{"n_layer": 13, "d_model": 384, "n_experts": 32, "experts_per_token": 2, "d_expert": 160, "d_shared_expert": 0, "activation": "mish", "moe_layers": [2, 3, 4, 5, 6, 7, 8, 9, 10, 11, 12], "router_score": "sigmoid", "normalize_top_k": false, "routed_scale": 1.0, "balance_loss": 0.00746, "balance_bias": false, "init_std_router": 0.0266, "lr_router": 0.000419, "vocab_size": 37559, "norm": "rmsnorm", "norm_eps": 1e-05, "tie_embeddings": false, "optimizer": "muon_variant", "lr": 0.00851, "beta1": 0.95, "batch_tokens": [32768, 65536, 131072], "seq_len": 512, "train_tokens": 368200000, "steps": 5282, "dataset": "wikipedia_en"}
Below are experts of layer 4 (counted from 0) of a mixture-of-experts language model. Rows are named router (the router's row for the expert), up (a neuron's input weights, with its number) and show model dimensions 0-191. Each number is 200 + 40 x the weight over its row's rms, rounded and kept within 0 to 999.
Before each expert's rows: a language model's description of what the expert responds to. This comes from a sample of Wikipedia text that the model never trained on.

# expert 8
What it handles: Line breaks after taxon authority or cast-list sentences, plus name pieces and digits inside tables and credits, such as Rob, Mike, 0, 15.
router,126,159,233,157,264,192,173,191,253,125,155,220,242,230,186,223,154,231,241,194,195,161,187,200,251,203,259,228,294,236,184,269,241,134,254,258,245,237,182,205,213,242,244,203,173,164,238,172,247,212,147,276,248,108,177,196,146,177,209,233,271,229,184,157,215,138,214,162,159,213,206,215,147,220,224,238,212,129,191,137,129,206,242,253,173,191,181,271,197,185,223,171,185,195,159,191,224,208,164,256,272,213,240,185,163,142,259,226,209,216,167,246,258,153,237,282,171,245,233,184,136,185,222,181,155,129,293,164,266,173,188,280,208,151,233,246,149,165,150,159,142,148,205,126,176,226,140,260,253,176,143,157,152,185,132,149,174,253,156,158,188,201,175,162,275,183,206,182,196,229,216,185,196,206,229,243,171,191,134,262,214,159,241,167,276,141,211,232,190,129,174,139
up0,150,172,205,224,179,195,264,163,263,202,249,173,225,154,193,132,165,215,234,186,199,149,234,185,202,117,220,203,178,224,218,229,185,166,168,236,203,147,207,192,259,242,219,218,189,117,138,106,176,225,263,208,227,231,192,187,228,166,210,182,238,192,219,156,189,223,234,203,222,131,203,228,223,207,168,171,229,166,149,175,212,210,266,173,229,226,205,212,213,214,250,193,278,181,222,141,216,212,207,208,288,236,218,201,240,145,189,208,168,160,231,202,212,183,182,205,257,247,245,216,223,178,246,183,154,179,208,186,202,277,212,177,222,172,49,127,212,237,201,197,216,160,257,159,186,148,206,227,81,241,213,164,125,185,195,181,161,169,187,196,238,211,171,215,251,171,211,220,227,196,239,114,141,212,147,241,106,234,176,203,209,165,99,191,176,164,166,198,264,197,152,168
up1,181,180,237,198,137,264,271,153,203,197,196,213,252,240,260,271,195,232,128,175,153,225,275,221,170,122,214,207,269,168,254,186,196,197,192,188,210,212,206,218,199,193,230,148,198,199,244,145,180,132,170,266,203,152,262,146,107,193,164,151,187,239,201,213,225,225,195,185,202,191,167,141,159,186,217,154,149,156,198,229,250,146,177,183,190,174,173,207,208,208,220,225,182,209,221,201,246,211,127,262,160,265,212,168,151,190,240,178,158,233,223,177,229,153,274,190,156,194,250,260,191,140,152,217,230,137,251,141,230,167,142,203,240,188,184,229,118,175,113,188,235,274,262,246,219,272,262,240,255,175,171,184,225,148,271,223,139,231,240,215,180,126,160,134,215,163,187,198,193,207,257,181,159,192,165,201,169,237,211,229,203,223,301,244,224,247,218,162,136,184,131,279
up2,192,135,254,170,267,190,182,218,179,200,157,238,205,181,218,230,203,233,251,167,175,208,222,209,164,145,169,216,207,194,218,276,241,200,126,221,144,213,228,234,95,213,262,208,157,216,240,201,164,141,172,218,253,198,196,199,232,232,262,220,129,204,259,135,232,231,138,166,208,110,190,174,199,258,189,245,164,262,162,180,245,186,141,131,197,152,189,258,178,228,157,199,124,186,146,272,241,245,219,241,242,162,184,272,141,209,207,275,163,193,243,224,180,130,184,184,260,236,197,291,273,158,251,250,157,177,206,117,168,227,170,130,231,240,252,233,217,251,261,213,190,212,244,182,214,232,190,250,237,170,223,247,210,188,168,166,255,180,201,233,160,224,138,140,222,178,190,202,220,226,189,194,158,190,227,268,157,164,120,219,193,150,172,134,246,210,224,219,235,173,178,258
up3,258,104,210,165,215,149,160,193,185,165,152,216,238,194,233,155,174,280,244,204,212,166,180,274,184,260,206,234,207,297,146,231,213,192,211,144,210,246,179,256,146,225,206,166,163,171,201,194,166,173,227,245,216,157,172,177,267,169,194,208,242,164,276,137,147,305,172,249,124,231,221,221,190,236,166,190,234,258,169,206,246,175,169,308,191,215,235,194,147,193,230,128,177,188,193,218,211,166,210,208,201,212,246,163,179,140,178,208,161,221,98,233,251,210,272,189,215,173,171,251,191,157,246,272,146,225,224,183,232,219,259,217,205,147,187,284,206,273,151,155,185,244,163,231,201,248,137,206,171,146,194,208,232,241,221,224,196,249,237,204,195,174,202,232,270,212,201,236,225,220,130,169,242,254,198,275,252,164,154,234,288,134,225,243,190,147,193,190,211,221,138,211
up4,168,246,263,203,240,255,188,184,210,177,217,217,186,221,227,273,284,211,187,226,144,202,236,251,249,168,224,213,240,164,251,140,195,189,241,148,187,223,113,195,205,203,233,216,208,220,148,242,200,194,140,168,286,212,171,188,127,112,182,292,111,190,168,266,123,216,236,201,154,177,219,260,223,205,196,230,231,238,129,209,188,185,211,241,239,226,264,134,248,165,151,191,103,182,202,212,223,193,153,208,209,206,237,180,240,129,210,126,191,184,212,237,233,233,243,223,239,210,186,197,205,204,227,226,174,199,209,121,140,125,224,200,235,147,171,175,181,244,211,226,250,184,232,180,181,158,184,146,205,232,234,171,180,248,166,187,154,184,157,247,179,207,232,228,216,219,275,154,207,206,238,168,154,180,123,219,225,244,185,118,186,180,136,117,253,196,290,172,211,210,131,202
up5,220,146,220,151,229,180,226,189,216,209,140,177,312,269,179,240,219,163,235,163,204,240,199,223,256,206,241,205,287,271,204,270,235,154,239,154,215,206,230,179,210,199,162,208,159,209,181,199,220,208,154,250,143,224,262,233,186,185,173,190,231,171,287,170,144,142,231,146,125,150,136,229,216,215,230,147,135,214,209,154,183,170,145,232,159,197,202,129,211,236,270,147,219,219,251,219,184,155,238,187,226,200,205,193,234,208,167,174,132,161,258,164,190,246,183,210,175,141,157,244,184,90,197,240,191,199,198,220,228,127,192,203,133,142,245,252,174,244,178,169,122,234,255,199,258,224,201,238,162,266,144,125,254,187,146,196,207,251,182,198,196,155,206,176,199,199,193,125,208,177,253,235,169,222,158,235,159,132,133,243,232,240,247,256,242,176,261,208,246,128,246,182

# expert 6
What it handles: Line breaks after a closing sentence before a section heading, plus table-cell contents such as numbers, 7th, jump, Republican.
router,142,128,188,163,265,182,175,222,261,156,124,207,236,259,145,184,169,276,239,183,226,172,175,208,260,228,231,252,198,241,229,211,216,194,260,235,249,270,143,192,186,237,229,190,231,181,140,164,260,209,117,251,258,167,177,185,188,194,237,220,219,261,213,148,202,162,249,145,184,209,256,248,200,208,194,262,149,168,168,181,143,225,197,260,219,172,168,193,184,158,215,149,171,166,163,141,220,238,142,217,213,269,262,240,178,127,210,216,205,216,178,277,263,186,249,247,137,263,237,226,101,183,239,175,172,161,289,130,231,167,185,287,211,150,197,233,161,239,172,157,165,166,200,144,146,245,121,237,181,149,157,180,147,198,199,139,209,253,153,170,217,239,218,173,236,209,213,144,164,217,240,191,177,199,265,217,179,167,138,249,206,222,258,157,245,176,233,243,191,158,150,147
up0,204,244,174,235,238,118,189,180,260,196,209,199,175,161,232,150,181,163,243,152,198,203,218,240,218,242,179,156,212,317,230,225,126,183,200,192,167,233,188,248,97,264,165,164,254,209,128,192,169,166,171,188,180,224,215,169,248,169,213,227,216,156,203,224,225,188,108,255,229,222,206,159,240,124,237,222,180,159,229,187,167,232,258,160,284,239,218,230,213,197,212,210,216,225,165,180,202,232,163,190,214,203,294,111,154,234,219,204,146,245,161,234,137,193,164,210,205,186,165,220,211,204,158,240,212,291,282,203,216,201,177,138,212,170,217,233,155,222,253,164,170,266,152,170,165,271,200,229,149,164,177,134,141,185,155,229,197,226,197,173,224,209,197,183,175,252,264,228,279,261,200,237,130,232,186,212,192,152,204,121,166,180,199,173,197,250,152,194,198,207,195,194
up1,156,229,250,236,184,170,218,152,249,231,186,178,171,201,228,189,227,253,178,190,223,151,146,255,125,209,173,227,282,287,193,157,168,167,212,200,259,194,193,189,206,206,205,137,176,203,137,190,271,286,147,225,200,238,209,158,200,293,151,223,256,192,151,167,144,184,228,230,177,245,233,209,225,255,223,168,296,204,224,192,206,230,210,145,183,186,165,262,188,62,177,214,186,185,180,227,172,256,202,182,216,259,235,220,150,245,173,212,212,185,154,290,209,235,159,190,229,227,268,147,209,223,203,203,130,175,217,197,251,126,173,227,182,203,199,199,120,254,192,182,248,147,225,283,173,216,251,139,195,165,216,212,125,231,176,202,145,145,196,200,307,228,187,232,174,195,221,200,209,218,216,183,166,196,217,154,210,288,208,237,239,214,136,314,225,201,187,145,224,163,187,178
up2,218,141,301,232,149,142,330,206,204,129,179,154,233,179,174,214,188,198,208,149,252,154,177,233,201,333,238,175,186,295,140,218,174,230,230,195,267,184,185,151,152,266,260,172,175,158,178,228,226,209,203,187,159,178,174,150,121,215,184,136,200,164,218,130,230,247,157,144,194,196,225,148,215,154,196,173,211,228,128,166,254,216,247,150,240,222,182,187,226,169,183,227,211,190,120,226,196,201,200,182,212,220,200,257,177,180,215,203,169,211,127,215,259,163,207,175,214,190,231,217,236,255,183,234,161,212,185,73,209,190,140,208,215,124,216,249,192,173,170,216,288,212,239,159,211,265,253,226,211,101,161,211,227,144,235,182,245,218,171,221,201,168,202,220,141,279,235,216,140,214,233,241,123,202,141,255,178,118,212,239,153,154,230,206,188,175,181,165,128,154,176,190
up3,237,156,210,196,274,157,127,267,194,220,222,217,209,190,148,215,191,178,243,127,279,140,197,221,182,172,218,190,207,206,185,194,148,176,126,242,217,181,192,181,204,188,210,118,201,233,230,254,217,148,172,221,122,234,140,204,224,225,274,218,193,221,131,249,202,215,212,227,153,168,166,234,235,240,191,215,192,203,171,246,261,240,199,179,169,118,247,161,248,194,182,202,265,236,340,143,153,168,259,231,247,208,219,164,151,155,253,176,230,261,152,155,192,244,203,124,179,223,229,220,141,151,203,260,161,158,239,165,218,77,165,182,194,203,161,183,197,229,254,229,209,157,220,160,129,155,159,247,179,155,161,205,115,227,192,247,187,220,245,169,276,235,197,183,177,104,331,168,218,212,175,206,224,242,205,223,224,179,212,230,182,224,203,192,234,210,255,211,152,214,221,198
up4,123,221,258,213,234,220,212,181,203,211,200,195,124,192,161,161,197,134,195,178,165,120,215,244,168,184,239,236,188,246,211,264,145,257,242,200,158,184,240,138,260,269,238,183,137,207,187,216,112,176,142,201,174,265,155,191,250,213,139,221,144,180,209,188,267,125,198,216,173,208,214,233,155,218,179,151,251,240,160,138,165,181,211,251,142,147,202,258,201,158,257,146,198,155,266,204,153,254,232,130,209,257,187,187,186,172,278,269,272,215,158,206,174,228,168,264,201,275,242,187,114,221,197,241,196,181,193,198,140,190,129,208,216,197,258,188,224,262,249,190,201,197,213,230,96,216,154,220,149,153,169,213,167,138,266,218,198,172,187,256,202,231,208,210,269,166,151,203,225,204,225,175,178,219,222,229,162,232,128,205,226,243,108,166,215,209,281,194,215,150,174,188
up5,231,191,175,171,167,131,183,160,151,254,154,198,158,180,175,188,244,175,258,197,185,219,209,257,197,185,144,199,167,289,123,230,187,187,142,141,243,206,219,202,154,142,223,160,145,158,191,244,147,223,149,193,188,184,250,149,148,167,165,260,126,209,241,85,217,227,150,193,170,170,247,223,236,215,192,116,144,266,91,177,198,257,167,161,214,192,272,192,172,193,253,178,162,235,239,179,200,187,182,169,260,233,157,199,172,191,218,236,209,188,247,169,143,176,249,213,200,196,192,197,129,200,172,199,168,224,190,163,214,177,239,182,186,196,220,284,210,203,216,157,158,209,182,132,213,253,201,151,210,247,224,248,195,195,231,133,160,228,149,164,179,330,287,177,256,236,221,189,227,199,199,144,236,188,198,165,184,180,189,190,274,232,219,206,180,177,175,223,191,230,120,235

# expert 11
What it handles: Years closing a sentence, like 1992. and 2012., pipes after times in results tables, and coordinate ″W marks.
router,144,162,207,159,259,184,155,190,237,124,145,198,241,282,149,233,185,228,264,176,177,144,194,206,231,226,293,227,238,282,211,272,236,171,246,255,232,271,134,211,208,206,260,188,178,190,194,190,262,161,178,269,246,126,172,186,178,219,244,221,201,264,196,140,247,140,249,143,180,212,198,248,221,203,215,226,146,177,188,149,160,170,216,189,195,157,189,245,185,152,230,154,109,215,155,164,257,226,162,214,215,232,219,145,158,161,264,198,187,169,173,242,263,174,243,228,145,238,226,159,145,176,228,170,120,151,241,192,201,201,249,277,189,112,200,225,192,212,162,208,173,180,170,170,153,280,163,251,193,194,194,167,171,189,157,186,205,218,150,167,193,174,184,178,213,165,236,133,215,213,253,197,224,219,254,216,211,171,156,252,207,178,244,202,285,185,265,227,207,158,131,150
up0,206,197,108,189,152,174,239,164,237,220,240,179,141,238,175,182,199,205,215,165,260,165,135,215,196,207,134,201,227,279,185,184,225,181,331,201,210,183,211,127,153,219,227,249,200,160,222,228,152,117,234,187,186,192,193,194,101,167,245,152,187,180,268,281,222,116,178,154,167,166,191,261,238,256,220,164,152,206,168,126,306,185,222,328,217,153,185,244,191,130,239,146,149,195,177,208,191,207,229,170,195,119,211,184,159,169,207,172,173,173,202,228,148,204,196,208,135,199,221,143,241,227,146,192,165,212,149,196,183,261,178,213,150,194,200,172,145,238,224,215,115,245,202,139,204,175,173,175,154,264,180,247,120,214,168,219,214,169,186,157,195,154,221,222,156,263,287,191,183,157,206,185,199,194,218,171,172,187,206,233,283,168,197,283,154,186,189,270,154,208,203,124
up1,213,234,283,215,180,211,344,232,292,195,169,205,227,221,147,304,195,298,251,109,160,197,249,187,230,125,201,205,210,210,185,300,234,212,167,211,236,194,179,196,179,211,199,236,151,184,178,225,189,179,223,257,144,257,233,137,205,228,260,207,218,247,228,169,206,224,189,139,189,225,207,208,218,218,228,205,171,231,249,124,293,155,223,190,137,125,231,244,228,188,157,192,183,251,166,139,185,198,261,162,178,173,270,196,208,244,239,177,265,158,187,122,200,212,170,237,223,202,234,198,270,263,209,267,175,244,226,162,243,238,264,246,154,161,191,210,163,204,222,161,191,156,143,144,261,195,182,238,232,230,236,153,174,207,273,184,189,235,175,235,227,180,252,212,106,217,184,183,171,137,125,131,155,233,206,206,173,202,141,237,230,194,206,168,153,168,200,210,188,197,249,271
up2,131,158,202,120,243,141,182,242,142,302,174,207,191,223,119,178,225,205,224,115,118,159,153,210,244,149,204,199,204,156,200,244,215,176,219,179,116,196,148,259,294,214,215,85,213,177,200,204,247,139,205,211,114,174,218,234,200,122,264,226,193,198,224,186,183,173,212,170,166,235,236,218,215,163,153,247,147,182,220,203,257,206,182,283,198,173,259,206,239,166,234,171,201,195,208,202,117,216,142,172,198,241,222,231,199,181,256,238,136,265,190,118,270,193,206,222,280,202,211,170,217,210,198,208,179,163,196,184,194,173,195,242,191,220,167,266,149,198,120,212,230,180,158,255,112,159,158,157,223,176,239,262,231,146,194,209,222,168,188,213,238,123,199,122,225,131,183,173,195,213,230,262,294,121,210,253,249,206,252,227,235,178,251,142,193,106,218,171,143,214,184,225
up3,233,224,176,128,172,170,151,199,180,162,218,169,288,154,192,170,169,267,253,221,209,188,199,171,193,251,197,169,285,147,233,170,111,134,231,197,150,280,216,179,268,182,238,251,199,172,268,200,233,189,242,168,206,265,211,159,223,270,190,115,158,250,166,233,229,256,123,185,195,150,238,241,251,186,171,169,229,213,197,126,273,203,215,186,240,238,139,201,188,182,212,199,206,171,227,218,152,216,208,220,166,210,176,248,176,246,197,247,192,187,194,224,198,187,165,163,189,150,294,157,218,179,257,245,169,265,211,222,205,175,126,210,173,221,211,176,131,146,182,217,180,233,158,117,199,253,168,241,213,190,164,196,179,222,226,254,311,173,156,169,131,162,153,236,196,266,208,159,196,206,264,227,186,177,193,328,136,179,248,224,206,154,185,264,243,237,273,194,265,206,137,193
up4,250,112,216,170,201,198,220,215,217,118,166,158,277,222,96,258,191,211,225,266,196,196,175,257,172,138,187,183,279,126,244,196,228,278,234,261,167,208,191,159,143,266,170,186,237,129,171,211,218,138,172,245,197,205,246,195,283,231,234,216,260,225,278,180,187,184,235,202,223,174,252,293,232,225,231,222,202,186,254,253,227,252,152,192,194,155,201,208,203,214,213,232,180,174,286,149,209,215,184,210,212,186,191,262,137,144,243,211,237,229,127,152,210,199,164,181,177,185,197,259,209,203,207,120,215,182,238,266,160,244,163,181,207,173,191,194,179,174,150,215,216,187,142,199,183,250,250,267,291,227,210,224,158,276,178,178,198,239,194,151,271,185,186,188,151,190,138,194,188,187,226,191,187,230,160,156,151,242,193,297,103,220,262,177,200,178,194,278,218,242,151,178
up5,151,170,203,233,241,198,213,203,145,185,229,180,149,236,179,254,195,218,255,230,167,196,187,193,242,208,172,196,185,174,145,171,214,151,149,190,248,253,182,242,214,188,240,176,169,202,257,148,232,202,174,248,196,243,201,166,199,204,192,202,197,284,284,128,196,149,171,159,223,216,136,163,141,153,190,192,265,209,187,151,205,208,149,172,141,167,180,214,224,221,193,145,230,168,203,116,156,215,132,264,203,220,249,197,227,213,247,229,160,202,247,268,171,162,200,232,225,238,197,152,196,196,172,185,167,79,177,185,195,216,331,165,158,162,162,168,159,135,195,235,178,174,154,178,219,177,240,227,194,150,121,228,202,213,209,151,214,271,224,261,263,157,233,217,204,234,253,183,239,221,266,244,208,122,160,282,182,116,179,138,220,104,247,153,208,163,255,177,258,212,184,202

# expert 13
What it handles: Line breaks after sentence-ending periods before headings, subject pronouns he, was, and mid-word pieces such as den-y, Koç-ak.
router,187,166,240,173,218,165,163,183,235,136,182,209,230,259,122,209,167,263,248,179,204,190,213,222,277,191,250,244,191,203,238,241,264,173,248,231,261,251,162,200,213,224,234,224,188,146,196,166,191,271,133,262,229,121,180,143,127,188,249,229,188,183,175,179,201,104,235,154,198,228,236,248,193,198,217,258,148,160,168,130,162,224,220,239,206,195,151,217,170,114,206,152,193,178,192,163,246,215,116,240,242,195,266,146,151,141,229,203,199,179,171,259,239,149,319,258,156,212,258,217,137,191,257,220,132,144,222,175,190,188,186,254,218,175,222,258,128,250,169,181,197,200,192,148,219,267,177,213,202,175,187,144,156,189,164,166,146,226,131,161,203,175,184,153,248,207,232,169,189,206,220,230,174,157,279,233,150,228,138,205,208,193,244,165,233,183,247,221,148,173,163,143
up0,244,162,215,184,233,154,225,153,249,216,154,204,227,231,180,190,101,225,164,203,256,228,207,165,253,246,127,147,247,255,167,228,215,197,217,228,133,162,130,214,132,137,172,140,191,234,190,159,168,207,277,187,256,206,201,199,104,227,237,192,182,195,150,222,273,192,218,182,178,237,252,264,202,229,195,189,196,174,228,178,217,196,177,223,277,142,211,212,138,167,266,184,165,199,173,196,145,181,213,176,172,225,248,231,116,241,189,216,206,218,245,153,220,188,201,128,227,159,232,219,173,248,271,104,187,213,225,254,183,211,161,168,256,195,158,252,207,206,159,248,157,177,249,213,256,213,156,209,161,186,208,164,203,171,150,223,225,202,118,219,135,191,307,219,242,267,186,191,156,256,244,204,205,213,177,235,297,188,236,237,157,118,273,189,193,226,189,229,216,189,139,200
up1,180,168,260,231,225,263,229,164,200,151,219,142,231,184,211,203,155,198,133,131,206,255,194,244,174,183,168,172,235,144,218,237,268,238,244,161,204,204,175,249,122,210,178,207,184,176,193,149,171,261,213,215,240,190,162,240,184,210,242,215,186,233,184,157,228,140,175,170,218,112,235,281,183,228,201,177,205,176,208,189,230,140,215,321,170,85,207,242,142,126,191,190,137,210,227,240,209,190,155,209,193,184,224,244,253,181,223,197,205,225,202,204,219,168,233,197,250,184,236,135,123,130,200,273,171,186,275,182,163,214,225,280,156,245,151,201,276,298,124,206,137,202,223,202,164,138,165,155,234,227,212,216,250,143,270,232,239,155,160,171,221,177,146,218,183,162,241,213,117,185,248,212,238,186,276,193,187,163,203,249,171,192,210,159,152,125,167,199,207,267,162,237
up2,293,163,188,234,196,171,162,168,183,105,117,244,248,273,270,187,229,127,184,142,186,251,190,224,227,229,176,185,198,189,211,276,189,155,266,241,183,178,191,208,186,183,205,230,264,175,220,137,216,257,203,230,243,225,137,135,165,212,192,187,188,228,149,218,239,127,128,199,226,205,235,173,213,201,241,221,167,238,232,171,240,195,143,183,206,232,221,247,206,159,149,221,200,153,160,186,186,193,141,206,111,211,240,257,231,228,194,198,146,233,188,234,260,180,161,230,210,217,197,141,179,220,252,232,137,168,208,130,213,192,237,173,187,156,194,176,189,189,187,233,241,110,167,210,168,175,223,185,138,185,189,130,192,258,192,234,189,215,132,181,167,150,100,210,179,236,237,168,222,160,163,284,152,178,195,190,114,173,242,111,256,182,245,129,195,155,199,156,215,169,217,153
up3,271,182,157,207,197,256,163,185,268,157,238,194,217,174,193,202,200,238,260,148,199,280,156,212,163,153,191,192,224,254,205,215,161,232,196,244,131,253,166,221,184,296,168,176,195,281,213,190,177,193,207,286,221,87,189,187,150,244,214,256,218,206,249,195,181,164,168,145,223,209,276,217,165,269,225,272,211,221,221,127,220,187,201,179,165,204,196,223,157,194,184,156,164,264,225,273,221,185,233,161,192,194,209,217,121,204,229,224,196,202,229,195,185,220,308,190,180,178,228,183,158,180,195,233,185,200,215,221,223,160,245,217,255,189,143,193,224,241,247,151,214,152,272,165,234,208,212,219,183,149,188,173,184,177,207,198,150,121,147,226,235,120,205,216,147,200,262,176,289,243,191,146,158,199,259,187,223,127,146,150,154,256,229,153,236,235,235,186,188,190,161,175
up4,173,228,152,218,211,205,248,122,220,169,226,193,210,249,195,198,236,206,200,177,254,168,143,182,209,285,234,142,272,203,197,182,180,220,217,193,278,235,268,145,234,232,181,250,178,187,198,190,170,162,167,257,199,126,188,197,199,157,110,213,266,178,265,147,180,184,271,190,250,210,201,186,220,188,179,214,178,106,152,162,170,212,148,180,198,187,179,262,159,193,232,224,216,234,168,186,174,168,177,215,239,220,222,215,174,208,224,197,212,264,243,200,161,222,230,217,239,159,215,261,185,196,252,148,193,186,236,150,213,186,156,276,141,212,116,164,140,190,276,158,205,97,148,177,249,193,180,222,185,237,175,213,221,152,280,199,128,220,166,223,178,269,178,199,173,178,221,145,186,226,167,149,185,244,171,158,182,203,180,143,189,159,182,262,209,265,120,145,213,151,202,199
up5,256,210,265,247,171,167,126,139,198,237,160,167,169,206,172,207,224,239,239,220,159,193,230,135,201,178,187,148,158,261,187,215,131,159,190,204,186,227,193,175,134,193,175,240,230,157,197,125,225,249,195,212,199,181,208,182,208,269,136,188,264,155,198,169,187,247,188,239,168,253,222,229,183,144,173,190,144,237,158,187,218,194,215,223,143,150,191,116,178,259,188,220,132,181,272,219,211,196,121,211,182,172,243,209,236,193,172,272,145,171,318,220,240,183,197,157,242,217,203,223,185,199,233,173,178,242,284,185,223,140,243,211,172,178,138,210,178,160,194,178,166,174,208,131,236,178,229,145,202,225,212,239,216,203,276,223,168,146,130,188,244,188,194,228,169,211,193,145,202,158,276,241,178,202,217,150,162,217,203,195,185,226,174,222,174,252,162,217,194,255,118,135

# expert 25
What it handles: Table separators in succession boxes and sports rosters, plus capital initials like T, V, B, C and numbers.
router,154,159,303,199,237,178,184,201,267,105,136,172,219,246,168,196,163,249,276,137,189,106,170,248,234,163,264,240,205,241,212,234,243,133,270,204,238,249,150,238,245,251,254,248,175,194,250,168,245,208,215,269,197,107,179,199,163,174,260,221,234,230,167,162,234,148,268,148,126,227,181,255,185,179,236,241,183,174,168,141,139,207,245,214,181,222,170,245,190,148,219,174,191,182,190,180,190,207,151,277,223,195,242,169,165,122,274,210,178,181,176,198,269,137,203,254,133,251,213,158,159,160,251,191,155,164,249,169,242,189,200,236,213,143,213,248,134,223,156,177,147,178,173,135,191,253,193,246,255,193,208,161,176,201,168,157,178,255,156,148,166,190,152,166,231,183,220,176,184,204,242,194,190,204,257,227,174,217,148,234,280,171,263,169,248,157,257,234,144,140,149,161
up0,234,161,231,275,170,202,228,146,189,160,170,200,191,239,311,301,186,218,228,197,168,215,251,143,199,142,212,210,223,202,231,260,181,274,193,163,202,186,218,164,236,166,186,157,280,183,176,173,178,224,178,227,161,156,155,177,204,182,159,210,164,197,183,167,198,185,149,250,212,184,193,269,231,192,154,178,274,182,174,134,200,185,185,200,194,116,160,268,215,87,216,155,152,122,158,135,165,214,134,165,211,213,191,108,177,178,228,259,132,197,204,163,201,205,211,259,161,185,227,189,156,155,240,296,210,232,242,191,235,228,176,261,256,200,168,209,205,243,181,227,188,243,182,136,184,228,211,195,140,200,186,171,147,203,175,165,135,212,203,169,175,183,243,222,289,239,182,245,190,169,122,201,167,186,217,210,158,214,190,185,181,189,186,208,189,154,202,190,240,223,192,151
up1,276,153,161,157,129,217,168,152,196,201,153,218,161,249,159,225,260,291,233,174,184,204,234,250,172,172,176,161,188,193,159,169,194,197,187,207,246,217,149,185,154,143,246,167,239,249,258,186,177,169,216,164,161,192,242,189,248,193,201,236,209,255,245,214,178,197,209,238,213,165,148,220,215,198,220,138,198,227,187,207,204,190,120,200,234,185,186,178,168,110,197,132,222,279,222,120,236,180,218,185,158,191,253,84,276,192,212,281,234,200,197,155,211,188,181,189,211,185,208,194,214,230,153,223,127,203,173,237,227,182,148,261,260,174,242,204,183,273,222,209,189,250,277,194,240,253,211,205,159,180,167,184,223,235,165,175,191,262,235,149,213,259,171,183,234,158,184,211,114,162,257,251,210,181,199,256,174,213,206,188,190,164,167,186,301,142,191,241,108,254,197,199
up2,249,164,169,208,193,228,204,215,210,167,163,246,167,107,236,172,197,140,251,238,107,200,181,228,216,217,93,249,244,220,206,225,184,185,266,150,259,267,112,200,260,257,247,194,145,206,143,201,220,207,143,156,197,195,176,227,151,199,244,186,190,272,190,320,226,148,184,119,159,229,201,183,240,247,205,130,231,172,169,239,282,284,189,226,162,257,191,193,132,247,133,241,136,120,205,298,201,271,240,237,180,240,248,207,153,204,233,130,237,246,181,207,190,139,240,211,207,242,174,188,179,204,188,147,203,226,186,204,229,210,169,214,237,230,167,194,137,287,210,185,151,222,255,226,255,178,107,206,181,210,111,197,227,247,187,168,258,248,186,112,210,215,151,178,241,175,247,178,262,225,192,161,196,280,159,188,234,217,243,189,225,214,157,232,132,183,179,204,134,200,250,225
up3,235,162,174,211,214,225,253,266,197,129,181,225,228,280,157,246,72,200,236,196,158,242,217,190,219,201,230,219,200,159,218,213,189,160,256,220,162,198,230,159,259,208,191,180,151,256,145,219,174,142,183,159,163,295,154,233,188,140,173,173,178,180,205,234,183,240,179,184,200,180,177,190,275,207,178,203,124,248,284,221,177,189,185,207,98,190,240,176,215,187,190,136,245,150,190,166,216,191,160,208,180,211,219,202,202,187,250,212,193,152,209,227,236,150,216,210,195,240,257,155,195,147,221,206,154,185,219,148,137,206,233,147,244,227,156,220,247,214,269,195,138,168,161,230,142,177,264,173,177,116,153,223,177,251,139,147,247,151,168,257,185,152,226,160,203,212,296,186,253,135,209,230,151,226,250,189,196,194,222,170,240,174,265,154,249,208,282,277,221,180,130,240
up4,182,250,227,212,262,231,235,180,264,172,112,181,184,211,217,163,218,246,273,185,179,151,216,172,238,167,218,97,156,173,228,148,246,195,264,212,248,188,129,185,181,199,177,193,209,187,155,224,144,127,166,212,129,178,196,177,194,197,184,236,171,228,177,214,262,117,178,217,253,261,256,174,172,179,196,212,167,141,232,195,177,269,187,232,222,213,165,138,196,191,166,197,271,164,180,269,191,183,156,184,227,223,158,262,150,165,277,154,220,125,186,128,167,263,199,228,189,274,209,225,152,187,220,264,200,192,169,222,191,191,147,192,130,252,174,295,171,235,221,174,128,186,175,237,211,182,117,216,149,170,188,146,200,214,162,165,201,178,222,171,182,216,153,159,177,143,263,154,234,141,196,208,176,223,182,174,146,212,234,299,176,143,166,131,136,171,206,258,184,169,144,222
up5,299,138,232,218,206,220,184,169,198,192,164,168,235,235,162,242,220,229,272,179,183,221,170,184,243,140,190,265,226,252,221,191,243,137,228,129,281,233,212,196,153,244,156,220,180,186,230,168,194,236,198,152,182,187,282,236,251,230,234,179,196,172,243,178,249,220,151,197,237,225,189,191,164,214,151,129,163,171,179,183,213,191,225,247,173,208,252,217,219,176,206,168,209,223,192,233,208,253,165,230,247,214,223,270,120,189,184,152,170,159,221,234,152,167,137,201,188,185,238,198,249,148,229,215,161,262,162,189,168,199,195,167,177,250,232,220,193,278,279,172,109,266,206,167,166,188,180,164,114,139,127,262,81,227,240,211,158,130,208,172,204,241,222,215,127,151,160,225,251,188,203,232,201,280,182,164,165,235,231,232,190,176,211,179,236,187,240,228,233,162,256,180